Weights of a small mixture-of-experts language model, trained from scratch on English Wikipedia.
Size: 13 layers, width 192, vocabulary 20898, 47.1M parameters.
Below are experts of layer 5 (counted from 0) of a mixture-of-experts language model. Rows are named router (the router's row for the expert), gate (a neuron's input weights, with its number), up (a neuron's input weights, with its number), down (a neuron's output weights, with its number) and show model dimensions 0-191. Each number is 128 + 24 x the weight over its row's rms, rounded and kept within 0 to 255. Numbers have three digits each.
After each expert's rows: a language model's description of what the expert responds to; "mostly gets" lists some tokens that are sent to it at least half of the time. This comes from a sample of Wikipedia text that the model never trained on.

# expert 39
router:118104117103143118154137112153161156122146124105143147110137136175102132085089132153168131078146129149114096165155172112119148095100112180116091125108114149114145133175109122170142132170120134130124146129113132112103146088138125141127138101114129137133087115122159095132126091120107146108077165138110160117146168115176148128130135139145128138106133132137102099171119160161137132141136098212130110096136119144130143126122130110120109109115141136101154115120165125135114133156118102140097154144101114127117101129101151111154133111114153149125131191112137183164058076161118161138
gate0:115079132150128099120089116145083137169114138200149120173146152155128123145145118113117147165170130137085149158143127168165160130093140186130154147145100160173115165097095109104121150122117137135157151113141137133123128096097125109119114115134104183081136123101122111119161129122139085127100095157134090125177110109139103132143123101102099139141160137118120128125122117125092170105137095105114109077141112126120089151101130099125138166169118117127127128123113126115126102136096135176171113129134117139119136156096124124171174168139127097128160160103124147157122135153125114150
up0:164089151113157130156160131121105117135104097105147099082148089118150130112120135145148138181142140125141138169127118110136124111102124099120089139094149123130131120141133144101110114136071109155149189143121132162114112148140086118097152184124136174138140120129148113094121183124159122153169128143124128112145140138172146146111034121119182096138111164111140122153100092086140115133166138175126150106136114104094095127138147110129126122162105146111142127144116112146137133123102144138129143075069138103144119101153137102125121146097125115154154135107129119093099126112093132137
down0:160105159115144130128097092112103130129151121113140142111115093071140142192133120123076129125110090119119128170124120131110145157156135155136096123174180122130153136139100092088083108104105163153150131092098126093158145134097097133115099139097153137101109080139124146101127174141121090112138124099075131083154101124129122134127116101075149132171107109130083151131103147110124120120137139159105151136094114156142138128092160134134125149156163079123116152163112097143145114144137157119109162147095138104138122114155162161105131124138144135186137132152106123123091121127103112135
It responds to: Ordinal endings th, st, nd, rd after numbers (12th place, 4th), plus short middle pieces of words like pro-st-heses.
mostly gets: "th", "st", "rd", "nd", "adu", " cur"

# expert 19
router:183144110115156120108116124098156147107136103104163163099165103164138136092113131117126112125117131122129140145126183116146155128100080104112116112165077106133113133133105138146133089146082133164110126097101144146130147155126140128146114142150050153143142102131133096117151125110118176068135117128125136181142110171110145163133116111151124102116106139167136154155114137113117118168141148170118124144136095129162111156148139129167109102110137071088115132129138112097129081124129096155129144150130123177108121132135133114154151146118146118100127158068079100142133102147117130095
gate0:119174174139141136111123145163076118147131152086119133162088141101117145122108118159174144119125138130109170147141148159133115105121155135117104136168097115108096134158147083114094113146168123130111193069145126111131147104068103136112144127129077124131131124113078125147109118136138121099141123161137114117107144129116149149174123126135138159116110141079120094134102145137174110139132149115132182111127126142146123092131145130123111065134145085108103151157084134110129143139092144111108115149115154175065154111138139088093145130119109138149091130116119140151145155125111109112
up0:103155131130120103108112170163145149157145159129156160052143119155132132121126133181144142121147137102098159117125122128168123120168172136129144078107134153134092129137141079131093116122135071123131152137120168126114159112131122125144159108116090163122103105153123139115141134106153122102117147117117097102131152086085145146114106121118131137094159168106113157145127163146154143126079150113151087092108124124122088091152109099147115109119102128120176110119125130136138122137138142197154128167129151140091111121103119137171154130141116144184113119118150120079115108117130180118
down0:130142149148154167145120140101118162147116118109136127156090103115152073112090158091113123141113103069142104143115183136116155173080165127096115124124099126121117148105122107106146162120118152140144134124137110135123142134144107114132121101094161100149123150086084106111139127124148150173145106126137139115125111135114112076125166138138097130119155102158178133121157128126139121126183104121134122077128092142117117144111108155183149120188168121147084178145125121119132095095122160078103106118158132124130119140130160125117132084144082150150140167129149107133155094135155112136
It responds to: Spatial particles and prepositions after verbs, such as off, over, under, after, out, plus -ing and -ed verb endings.
mostly gets: " under", " following", " out", " off", " After", " above"

# expert 48
router:112141113131195146177118124177103131122146099143151128141133123172174125078127140130133132148113169115109138141139096099122119118135097143113158095122094135124115154144072089133104133153117140139126110134114109100071149117103142130139121141126104078127122112117098119137184086092165140105138121155101125128151163162197140101116134105155097149151159098113156171148103117127165124139106129143082150121119130163107131145130076127149139120150154104109117122095170121117170109137117133127146185127148118158112087134085117124115133114123177103150133157107138127139153138100133133153
gate10:119110107112144133157151129143128157134125168073151103119166159134155118132195161130125131119118122154116159155130119135144113142128066114106142120208115129159109147133159076130122129137107160137174147117096130179138136100122146096091156129127157142125106088113167139176159114169139170126114115105118102089147101134144144141134157119136125089141161132097152155149090117147132099115146121148107136146106115074109110111175103150106129126109090117142142145129146091097114116179133122128116144156168153180130103108111131098109124134132162124118165148136152111150114148149127145136
up10:129115139183183183155131118108134171126132122102091118106139118134093122121110170102164108159110161138177142114170160096149143092108104145126121170154125094143133127143142089122136136135123139125137097150117133159128134115120148145133069107143144123125126164093173060160123080150115109106177136143086142066119128140141153134127124083088123097135127092136122131103114140153162148115136138099114146135161131140111125125143112137126138085104110140151125117133178156103114141126136143108118170165131110151127146129159150137106103106110136124139142158166113126157140073156097140157
down10:140122161126128133122133157125130139128104090101145128104145100108128163143172138124121099120141161178137156149123117134117099119136109122162139130128106147115147081120150081171134151150157160133157089142124132126136124153151174148095143156116127115141094148094121126120165110098124108120149171106122119164152106098130120143094127117123167087127170069132107105153166092109080123124093137169081143120111078137076159133145097119111100110113116127177144193145103138131175130147136108163163122135161106150107108115098155127094091126124147111124118138127126126129140163166163156126
It responds to: Two-digit numbers such as 18, 11, 13, mainly century parts of years after a dash or space, also days.
mostly gets: "12", "11", "15", "10", "17", "14"

# expert 33
router:124154140137156137144118108175124136142140099098174104127141161150155113111128144149111104125155127122143121111140131102083132170112128154169116107111116112139117127117104119125158111133100058116111122107092093118128154149047099137124109126127102116127111069115130128149135106103138125125124101153118146139121162121159123142116128151104175151090124098120100117155073163145114083161113097139119114115102150121132112126139113072117111065099125087098136181107114114125103112117124156121137191191115109138115143090143149115119129149134151092129137118134106149127146131101077114153
gate2:102147095143120175094103122124141139128106116121144060129121143148128126098128131127145140091169135139102176117103094087111123145141139126102103161115081087115129182156154125121092137115129120177141151142150106133088104166124121113127115090127141137106131130137087143114098100150123149101172171154140117153122121131137114114111188127187172116150131122093111134135120144156129147148143128066112166134077087112098116092167111102093132127120142090091125136139126104129131133171124162095116144132169108106112162142181122124123139104118104103116094110119104135144149129109122115143
up2:119147179105152142149080153093095149120151109086104087105119154096172116135092129131166123109149120113131134131142109107149107138105158091070153107056104114129145129123134155117092113147154157136110140138163107116111116128148126140126090110137160135146173157163129129140126122129152143148135142146147150113150145148125114112101126128189103136127086142147139144127157115142134104130148101129119166103152145140160153122091139130099144137133127142158121120133143201070131132099123118151110145091120088175131154155098118140127093097131119149121143131083120099116138146111094184172
down2:157114155135118136113103131120111131083139124130125150083097122146140122111111177097136119121083092102114165149142091095151112125103140131141137178125154120106153098116094128093126112164106157141126090136126105132116180086121158135158211138115137103140110086143108131150129145153095114172117168105152106086133103115111081135130138144118146108120116182161143148080121126122136113128114148101132177141135113106131148157159128149116130138176135107126121145102132106139123145147084097156115136089168131141166146144118150090106168124180130126139130141097121138106134118125186149139
It responds to: Nouns for people's roles or family ties after a/his/the, such as father, son, politician, director, member, and -ator/-person endings.
mostly gets: " father", " son", " politician", " daughter", " wife", " mother"

# expert 15
router:118082111115141121140154105110111110109140097148140161138132125124110144153139107114085134117131141191089113092168153091101144129139085164138111142161125193141162118139114136127117143144138081156133128128080142123134191142111156153183095114133127126124119124147131117146134163122114149101130083136140162143108120142119129157140106119143154126120110082119174097117051098124131075142159087129109123103102107156134125137092093115080133149131153135136139157121152145158129144164122169107130154147088118137126144116101119129124123116105171077114129155112132128146080098103131128117
gate1:106136153092097130161157133131139140060167151119144116127159142127114149132103179119118104069111160108126147154131153112109143134095103114130082161100131159130142159147134111110121119142107148146083133138148146144145211164160113191115129084133157147157145156136113150111117084100155172158127139110130150115116177145112114134092112099130129161116121112116110104134110130161136155118116156137157099175116134112153113151139090122098094146116128139175105164128104127105174090147118147126140132115147129154163091105086142109156151116131142112119134128113145153121135119159131130107
up1:126131085133145116145109120149148140158132098141120121123212139106187159164114153142137134117115096151101130123118109110135167128135127097135145146130127099081125118139103108097151154101129129130174102099111130111114135074127124138099136125096086132112102143083128156101100138139136182118108089132125105137112123108153112143190120123122119154101139096146134145139140149107161147089108153129169107133097116164129179109127155111113197127131116101128122152138106139087111131178140134149130121164135181117084128106140085116116119100119125153086121152099138143114109161149115087146
down1:144102097132138127099174134107107064116087143132113162150139110130151159135111118132141127122109130177120097077115110135137109137138165107137160091130149123152119163120124174122155067170133129102099157115167099133143093090127112161150152162145106148131112110136127115112182182089188152099143165154101156165103123132099134161123152153132087120117116151112112133136127100136128119134114081136138148103152098107133133137112114149113134169118109110124106148125123137122146146145119098170115138152103184152109141121158137105147063122117111140158112114133127131126118116162089090135
It responds to: Mid-word vowel pieces inside non-English personal and place names, often in sports rosters, like Atan-as-ov, Cam-õ-es, V-ás-árosnamény.
mostly gets: "án", "ó", "ás", "aro", " Su", " Torres"

# expert 63
router:133087122090131165099117105115137078123150095141127111159150113115128108107135098128102136136145172143130117105095152135123105157172152132109159110114095124143135115119137099166126099124116129139164139151077114121099119166120082140154193142130119129148110130090121110124137110107128173119107140154109128145109140150148090157090063112135110134141116109125094142133084143159123087111137123154127102103114093119142150109098098133106097089100105125102107133142167099091120133135147101162125141161191095144123075126131153123172110136113165149125129128165084114105095154122140154098
gate0:133125083125129146121137158173129124140147137122135110158138083120138125118175105134084104116115184110128093092078102109139122143114132122126149096109144123102089120168143109160103097157161065128144123120124146146114125132152160121111133115145123159121103143128127123139138128143115104141115109152122158136124162105109168179102117093156141121110076140154120163152148109165177137127119175162138106107108107113128159136093111171112137120185077171128151132118161083130115147113129102162181163104163076133151119109137101137135133106125136114136147166128123165141168102127125122121
up0:096141129094191128111164132139151142106140119142080117148104179124142141132164174114114138104147159139125138089127114150165156128137111094115101106086133112099123131135137136154124128132116142124126122120144156122108122106140164111161141131094099150113101132124173095132137155135059136146136131096124091185146117141101111170085147145114140105142114146114154150105113113151108159156112143159079143104162151190125174159131160110127106152141133113152131110149164131151157173146112096154125114101149078107134146122125104102151173149135128149148102135164131130135090157124117172143
down0:148124109186134125108164180116154118161132174126104113117142094103123130127144155161161101094120109076125118127143145106123137127122119095106132118147097131134052123120168121131146129130164105100120157107122118098148121120170105100149119088131116143169131144125101118113182109137127134066141114125080159081114154117100132159140140130142104148119120116112114119143139110106147148108176157124093081134078138125175141105130096132131139121139101106108123133094127113140135105073121131153133140153109109141113114117124119127087103104121119109112090153164082151073171142120153115093
It responds to: Commas, including those fused with quotes or brackets, after proper names, places and years, as in "Hickory Hills, Mississippi" or "In 1986,".
mostly gets: ")},", ".,", ".),", " ,", "',"

# expert 44
router:070122153108150132120125121141117086155133127136187153142157145108155152100148140141175123100107153141117117111150159148093111158138144173119129113116113139129153124127151141161137091101142136125112146129134132102116132131164153133159165146142144135120132135126105117138140089160146144083112116178142166163102099132135164140104086081149130095062131121149161143137085178138121144178146157148070155153077161187130138128142122103143144123116106156107159107148148138109144125139144116105127150160172121166120072123148124130101123087115143125126132138148102088114135148134117126138
gate11:172132161142114146140112096101122089118128138131147104143145141160113113127174162182162144146106092138108135134122103146128115116132130104135138128141103135122128132153110170116088095144123121112118129167142104131150100153150125139125156120147104173111107119118119112112116118141143139110101135119097171140119099156152139131116164128172100166110103114145132176201122113113143123139132188147126172165097102099157125164141157149078100117149078135099060086170160150121148113116102115129146116166172090138133126140133144139133094127125116133142127145138182168129146129093151151149
up11:153099163136120111164169183127132113121151132119136119103132120148084138150133171137117117134155137119141123095128119146166139153100166118124140163123099109088119123113132136194129080171154126136074133127138092112176114139188136141153123163108157121146173150087136111083117101127130158087123120127138195110175154087162154118152143114130136126156078115102128111128125098122125139116162145125134137163111071136100103142180114124090129146151075147114141127133159127127149129134101142131159112128132099118121122130135137133127155136156150184134104168129106140148132144119116143134
down11:106119134143084140100123140119124097142142136108145119140146093131086120087140162154114166145155102143130104147113129150126122139090135164124131130124131119125100103110105124105109139130122098115133118114155170087137148118173151138123128120125105085114138145132109139128179194110131098112156056111141121066134096141083162110090126094123134137094137127130091096107172092149083110096123086084086114119133109121120138086108134092136058120141118113132134135099125140124136098142100100110125156077138127152127125098163107162139151109139091138136157098146159110121167141158126130137
It responds to: Main verbs and participles right after was, were, be, did not, such as took, died, began, dropped, moved, finished.
mostly gets: " took", " died", " began", " started", " moved", " came"

# expert 50
router:165125166143125118149145143171097106160135128108130151123090173116144105140117118159131143112138135147125150121106136112096170103108161182136126162120112161131084142124108124131150104126106116148133124119087111105119140156104125178150157137142096137137117074125165127147112106143136196137103129154117143180133104120124098136131133107126109135095133087129105112144085143137111153123160129146107141112152122136123105128127115069155149125121100135130124113146122106154180082117098096124164128167131127174090093167111161109119128078122145081144159192118095164125150109108103121156
gate1:115098101109124114183168132125118126134085117114144120091105126170127163148123098133117149163121113113116176120131152112107137133112085163130163119133119135127111145149142107187114110101079128128096128116187118142108157143129126107077130136155115157103141162149129186150099119134138132136161159163128107105141136144131108189172127127120134144124134076138148111164107147116134102122117138139107138139148185136121128118126169143122086119102111140144108170185108113147144156168175112161168143159151101136130135137079124157158109083152126142126128146131107132079144145125129141144
up1:120136120117135147125142122151120119166125148114141147081130118129119145093155135099107154110121146122153132137123117146144107165111101113169150054121151128089151135142132129124110098116127084159140138145121088162156118127139126128159119126145176182117088162137123118114128157110144172153140117134161137138092121129144134118094091128196143046146130127112148143127112110109110099130096133111168119166095112130152120140146130119129141083147116174162118118100150137177127164118107135090159141111118097122174152142137152128104114152145118141126047132101175115147120126098163113142
down1:099081115131105143154140142137137137151168104111163132141126153137150140135090141096127148097139146107123110125145110131129148162178055104144154150135125129134162091157128117159118123116086114139108112161154112134116124118148099108080117117110117126119175144169149124107155124127117123130114117163109150131097160141157105184136168105176151123119127122111165083169110087122114109133117143160131107141104134165127151130133109174109143146135189109105118142077142108128142134122166093155139119147135175105071147106116117101140175131165121116152142113085092124147155117084118132124
It responds to: Nouns for creative works and media like film, album, song, episode, book, television, often after a genre adjective such as comedy film.
mostly gets: " film", " album", " song", " book", " episode", " video"

# expert 1
router:124115146136145120154139147173144103121140137124120119123137098175139165143120158102178116132145127151114105108145141106093163122161147176127122130088142130112139132118141113125139078163057111137104116146155096139163124153088138117130139080169108131117157114124118112162137106137138138109127104142116121171131107087140138134128132140135131138122110047126109117179101145159162131116123136159050155117118087109184151149089085120144115115117140131089146134124126081100184133134116104153145162110184119118124112137144099138102133110104167134136144127126116135093156138126098127133
gate2:118177106128144128135097168132116141140175114149150141134105122101118146153098125125167129112128151125163145101141106113143111122094084118121123137115091102154100157178140164144125157142118106110176090114124119136158154159119116105136122149134142115139115099177124164162111089139177106153183126193169137152127154132126106117098134165150098122173155113115133109155134131146115124134108153079109112145155139124154137149100104115137155115126139111129137151202126114161143103130125168101180128152178103083109097143137121116132100120135130096159150122122116141114170134151088119140
up2:097123100121166154118108102146114113154152117141111155099150141123125094135136111120127122110103100118108121127112116138102144093172121113150124123155162150125122123123142151143128137136154148131084142161111139121102192099117143136144172134115154146181149164089140127107090131154134134104080106069148108186162134093099170164143130119093145108144120162150126092102123142138118141089123111142067106171124109147133118122182119146099134117134113131142131129141088170120121140170138131135094141150092152151167099092105113099165128164139122164123086110131105129100132145169156160116
down2:093133173127144098131109105107093116114137094096139105176128106124107120127167104113144163173089150140167118123134096162110138135161124106101168150125150170103150148131133148133124115124142106075091118066097144135126132115106126106114114099119168120148127105135097146129122132115135105143156123124112141148096104132149146132164127109126142148111182090133126114129137119131155125141167102132121163095151117128138098140072127141159116123150146129142104165116123108132139088161151131089108156078101102159137078157116091161164101118120165075107123129079080119123158100135092135130
It responds to: Subject pronouns, auxiliaries and sentence adverbs early in a clause, such as he, has, had, also, already, therefore.
mostly gets: " has", " he", " have", " she", " also", " they"

# expert 61
router:119119119079148113148114121107093072119118082098135092132120144141173106064130111113144115135120188144123148101107124134112119093148117132145144143122107135152109178135138127123112107110104119141139181146112096106068139177128101120124170115125088088118089142104138100166117137108112147128116119140105120147102091129129112120074123118136116142159106091138106137137104140173138104173168152175094103096080131135149156135147096127119167133091148146134145122116114138145112096110122122137139103142128117128138097125109163078137121101153152122138121092168127114077118120143116087104
gate0:165122137141135136123143143088122064128119173116157101143103125081126148098123125111138096087134146162081114109158122114114111124171142131119095161124089113195139143129114107144154141137125137112085148138134111194137107145065171101110169142114130150130126132123115107146138097163111146138163131124107112133139130181152093109113164114069125123120136150131145145168142134187113150165129111132095102108141153179133103120113127110112122170150091135138126121128133132107123118126126150145176110137160165100152148095118176147116133126106123144128150126137113128136115131089122071117
up0:102141147115130159120083182141115137141126119115126135111120154105105109100133103115091132138139122085158141143149136105180133101110142120112101137165136146140142126122103117120094102116093085144148113143135112082145169111127151121126181152122133142156173123117166139130127158138104145156104151106145164119167115129085117104163152101154092124097146100143136104090158126111140132110091108136153132089145125098147159137097086171105111088127099145118154149161109132152148141138110136113172112109159085087111135127132136161155130139135117123163095144122095136101085058119182096137
down0:143128111124146124153113083092130076121150118084155127135124117172161144155135146098157146115119095141111131139128120126146120140118169138125099172142119124156122125133134144181138137129130142141133155119122193126151087116139130125152116165130199115149141071135127180088090098116104122121094128123110090101157145188151089133120106110134123131117103155087098130119143116119113143146140181154127128112127084124115112105144104135134124137149086145127108127170131139124108120097124134150092089102115129146123055121147147095161121122123170122098174138145088103115114146080123138149
It responds to: Endings of Slavic, Georgian and other foreign surnames in sports tables, such as -ić, -ović, -ova, -shvili, -kov.
mostly gets: "ić", "ović", "kov", "ević", "ova", "enko"

# expert 28
router:130152133102165121135105134140123113107073118124138161120130126160159116077150133152108118135126164156169101115131145123128107108123115148100131141169121152100156175124138119129088143202102087130138105170147125123124128138115143140148158157113093060165147138119149092128135137091109164136117131149129108185118114153174106147115106130173168123122102113122139154128124144135125121136140137150123099096137077135082125101124117088131132088100129126123164125126150140133158110146128122120134151159128088138058126163134159152108126140127142080116157156118143134115123103152132060156
gate1:161159171130138090155175161167123101133143108122158118120128113144133132125107149140125128164105086081150120144090120172115144139155090105138125099123176132117114175152113113126080147149136157116099083143115138109123137159118103148131148183077140149135151099147112148119144115130113111156135145148125149162118124137162085106098137122143089164114114133131108129167142141095099134098121133161121162135110127161149156153113075136148086077074106113117150107059134165128118134128113101131148175107109124150099119162114138144109122132126105114148148109113130132102132132156145173107
up1:114123146098148100148113117123152092147117098163117111179126107085110097130158176157168161123091153145123129144121100144136123128108130157096093145165115135128163118126139122163159138139124138154177128183152108153094111127115151142137137149112104112175119120084150101177138117161142139160147104097104113157078161157112158116111105096126111108138088161114130159155147127127108126105087168143117111105107121104134124128093135115138166151144102138129113129071133124117134104094120099119071109139103155136086115170156140160185117139146128145117126105139104121136157110093105110145
down1:129099106185117120125134109149111166155097125119207144114107082106148112129111132122122105125092174105122123141107113167163112154103153161156161174143107136071131123134113121060133156130147128108185130176095146154172124157142113172149120129110140075160092158114113146127095149132141110146123110132095125099105112133105137086134116109151137116120139158129141127169110151110160140138104152104125148143139122146100150101149152162117149113088161138104117105142128162129153160133109148140156151161084111113120111122120143106098132117122163119120099152123142128157100112143120135170
It responds to: Word pieces inside South Asian, Arabic, Slavic and Japanese personal names, such as Ak-h-medov, Kumar, Singh, Ahmad, Oleks-and-r.
mostly gets: " Mah", "ah", "ji", "kar", "hi", " Kumar"

# expert 2
router:110147133066164126153118116155092135140127113128132110126164120137144149125099090151119093120146151124123113120181121084137175138136151135141105108149124108145142130094155143168154082143113113120088109135090145130142130144154153144144125082141083117107101134085146126145116134124147168109135070132140113140111136114118131143159127080108141146172089122183108138162096129141134117153147096148138110137115132149141130121116100107151132088145105112151154103098165123107108136125108162085163160134135082126112126120108079148099129158101128090145128142125099144122092068104067169127
gate1:142105108131088177106160115118125104140111125120176114124116127144102155150153118125080083137174128135116100121157088165117127147146135135105156100139121168125140117088154158120139146150115108117098092108180118102148130129125148092148153138092168145105130124109152100147183130150138127130068105117121123129140156142156124099120149112094129084121110129123123121108063112170124163140159132114114120118120109129145141162132102089114158154153148075116117125118136128210115148095115151106137137117083093074159117124121099143128126134113093141156133119092127122120087138142116107163
up1:101169116134130135147088149150149141152122108102139113150156152125117153105101125188132157126112108160109145110053136143161111132109138087154158154116175135131074090171148123139117128104122105130154106080107091161085128074159137132149127110126139123108103142139107118124197105140171110137128103122109170149159143102123144145095114124125125135174165115104129119127179161143137131189105157166132126153130160132127148137140125129086120130103118150151124167126113111143138158114127110145118161134118158156133157138102147149147146109098146160122131119178143128105122148141106124093
down1:142145165113104081172109124192127135114101130110130138155147112164098142086136115143139142114123131146153148138127105143138109137159163108113136124138105166124118104132136081138129141102152158163071147102098170144158131122164142116131161147155103139143085099114115145079114117144157126136125158095138138127161149168145115124121128119126170128084154113110144093118144124152151151176153132154174131128107177135083139130133133161114168124177085112130092123140114108108151120112159132097105130085077123121154142120111096146117150113050130134109147123140147146135142119097119135093
It responds to: Prepositions of, for, in, at after nouns in lists and census or geography text, such as total area of, stations in, plus the blank before coordinates.
mostly gets: "″E", " www", " de", " UTC", "including", " including"

# expert 49
router:132091139099130140122145081127120078121110095115113131132120128146119138120147131095137149139141151093128148146141139127120155152116133130105093097165097143116128133135118119153108121148100129147116092133112116121142138151118129144175109110181114142095155085096145113125110140141120149106142111084154120159127113127117109149156137150124126109163111119161119150139106163160115070175176108164106159119132097175152176131132112122161144112084072081142112138104145123061132120119155123128129146151100114134121063170108134105147163088143146133157124134095065148114090131156115150092
gate1:138135099108137161104140138119115120065133140148156140145131191147131137148155103173079141111080113108145134133103119091139128100135111127104106108161162104123106141131103138152149102156076166152122115137096151111141072168152139145115106099135175130157144126087150108161111119174108105109149094108150141131129129207149126124131102176140110147181114096178129125110119126096126158135105119107130119132159144136119102118095136139110111099137129129088153113143114136123128134128087096091138142161149117121144099136126114145139165090127152145159089112172119147156147160105133125127
up1:112117138179084120134126161152143155140089096156138135141151163165118159115155151087116162165117190116082135162157072128129144153146140134105137121154061103147133100117128129140119115107144183096136132133160099132114138116148160130178145130131146127122100119128147123150115162114129191143156098137146130121137155162149108134154086134111154103097158107150108081124139120085133109141108141107162091145118136152129148150145130146104125100138107130113122094145139059114132125164100143134170134159135137111133081100094104133086153124125138111172125116133132119126127138100138132159
down1:138102110145132130109120130079142122166136108102130123074176117107143179080142136148141143120172119153170093103139144112144117118118093112132122177119115128147145147162125117103151113155115128122077129088114157096130123098145127143112125120115069190093129115139133117122120166135116119092107146175047129120160084116083170142116144115126127128087117142073140125085130107113125129165158132128117106092132110107117123136150113134108148138137110139162107109093168149153152138098091111133151133118116121159135152165098144141141107166122121172084124140150110153123150142131109135134
It responds to: Prepositions linking two noun phrases or marking dates and topics, mostly of, on, for, about, such as Man of the Match.
mostly gets: " on", " On", "On", " about", " upon", " Of"

# expert 38
router:141115148118177133126133131159097125155087108107154128149105124172155125122138116104161110126161126136077129135173135086123155101108103133160151141121156104132114141110111105134154115110143104128143087174086145138112114139100142168161129129105131130097131125081150118134139154109112158143143130137094126168118173113138154128104097131101114162117162067089181135138063131167126109140125091182126129136081131133117197105138082144125168088149140117138120138091118114132112167135123108127134171151162126134090108103139131101128134148142120127096113127111141148108122089137127089116
gate1:126131115147137138068105139095138178147138176125146143144130102127141166110135116106112152140140114130128139143071133100133110117116137169107124192127124096112124119142176140140124113143119158157100096149141155139111125106092196124094124162118177138121110136136167131128137093124089123112164138143129169136139134146067136161167094142087135128141131120125155128147129112127093140171110126147120128110126102113126156106108141141161178118113141102147092112153152110118134134107106105097086126140127126136116098129182129137106151133110158097129116107153180154109072090160166120166
up1:150116183123117130146101163135095137129113148136153083118146145116132104140114165124097140145143144138098102119098125122105127119132152108120131132110153194110124153075140125133102125095106100080116112105060128118122091167149154165146130123111125121122119141100110082117155148143104129100135130120154080117094104116126154139127128160174125135150146105096141132127130113145111121133123192144129126119145127122131133110113119118122114107131102110064092124169138157165134109110140153133145143137139097153160158080076117134151115103175151068129111141201088136126126147142139148087
down1:120148154116102133097129141143132111180132148108108160122136148101121134147171162151135161132102132115094139156145104124113121200106129165175154182109133125168117111139099141142147111144144129160149079137119174151129107141139121142159111137161150126132111128122158133082076147096123124145099136113111083148147104167117085175139146113104093117118124131136127120113130139130129121141119116138166159136094124101096156113168134173122164120168174193099125146096086097114136146143136117148126121135141165164105127149154105149145127112144088130096113091133129177132148105139111093124
It responds to: Latin endings of genus and species names such as -us, -idae, -ensis, -ium, plus paragraph breaks and heading closers after names.
mostly gets: "idae", "ensis", "ium", "atus", "itis", "osis"

# expert 32
router:147106134140140117176155130116119140164122137121154164147130122147176151129118138121145056143165113094149135105137164133119158133147137104122134143131085126122146157116107137150122110146139120117083108117140049109136149122126093122155135094147123126103125137134139117162091134127116158106141134167132159132128111157116133143157107146129124101149096137153163178133112153189130104176112093164083103117140072138145129185110122115125090152090130118106131104154145088144148113118160096129140145151140117142103072107143085140146135143125189108156124116131118164162116153145122148096
gate10:173124138127120087133158141093151135162153144155195111137131133128111141126151159126081136146140122114142178171104154126123096097106121091117109128095109099086166154168109112138101166125086121098149130102120161148126140100097141108160193121155071110148183105124120132168130092138140152123116130098141112119107114105099165156106106147122157145079128116148124157121167133127098103168130125128102115126142114121131122118107118143119120135145144134095095132112134074129124111064102144177148093101139120116122136121092126106134163102132133133152135119123143115115118116149159178140
up10:108181141150089139119074117151147169167130133155112139116147104141091171111149121163149168146131140142133104106151159175149101148104139148113109135160149152157135119113120168171131107135125127130137144133143102147101145138188146131134169146129133142118134130135147133100149134161100059104121138112134103183155138146124123067143134108140119106119154106112101155126123154155153141107149141136129104114073102127107115110128108109160136096117139092167132115153180159192117117139146122150081145114124134149098096074118157139128118144143150124109117100141111133160135124159152124084
down10:122150114120131105108131148089146127120162142115213131121100119120100122099134136147123106106124113062124114129122143133118111142095129151137098144127137156152152128144119118146117146098132148098108096121104137078067128160112119119162092111096108114141170130098107143127088115163134108105150121140113137126070124133099126154105165057151125134129129107146098128115135125110123112126139105123153129076133150172147107133188123122142127110114152164084072096130150097125146186099102107165130088121149149086144123095126099105139150134112110092132121109117143139132113173112158112141
It responds to: Prepositions in, with, by, without, despite after a clause or comma, as in won with a margin, named in his honour.
mostly gets: " without", " with", " in", "with", " by", " With"

# expert 52
router:142119156122146124120122119167100147175163122159166109135166097150146136149128146181091129100138118147100130156137172113148165087148153159119166136113116113167124107102114099173124133106134133116127107153085125146133124153104141116160178138136135135119139112162131119180114128127122146113070127168136134176081130128125164163146123089171130138155101116134108132148098154162141123142103062136122130099115129131109166149099105153111148094120102114095114146119177100088135155138138096149143154154151084157093111154139109136146142111106149121135111162148113141114093142089123147129
gate0:135094137120136139168154137120163137097105145146142123116136085114153093113136124124172122104131132109147120129158118105141136115124145080155124119128099148138133097105146081100091105115108157130115165137126174149095102121139113162102145182091118144121105142080138101146164139121165103101130138110129182134153123143146123157153130131096106108116125136137122109134144102169123117163097110119080090107154152089094151083146176143132096199123136125082135115148123135114122100119167139090133144141141117140110163058161094093132158111103127107125128130108076136123112112124158127146
up0:125132162095189170107165108135152131145155127148081130135125134123108158122122071127126116170111099132115138110111143115125088105172126103146138080170135161169071100141144124132145142141124086098137137116114116098084124120149095099154129129175169141108170110092129133137118086125138138097149141159117136107138127087122124141125146135149102122118067093170116155154118102069127149111104126172123145140114120132155139154122133130162145163155137106103139141122136149105154113098166129123147102114131097135104134096149161116129117094107107154150145101144122136163142127171116087089
down0:122130109128166150116155135139124106200136150146120122129118115132149138112082124095124133118077130143087134134133137150120149184159161145122131112153096127148141131087152092116131139147107081141141104112088096126121115168128135151122161166113171149143154142109108174141140139105147121125111110169153146129135122139102147179129090134160138147129146121120086144126122096125116120106153141144118159075098122158062148173113144121098132115129132100193158125102082113115106112107138151134152118119125132143120072131092124132150119177162135153157091098144185139144122106133131100125
It responds to: Commas, sometimes fused with quotes or brackets, closing a clause or list item before and, but, which, including.
mostly gets: "\",", ",\"", "\"),"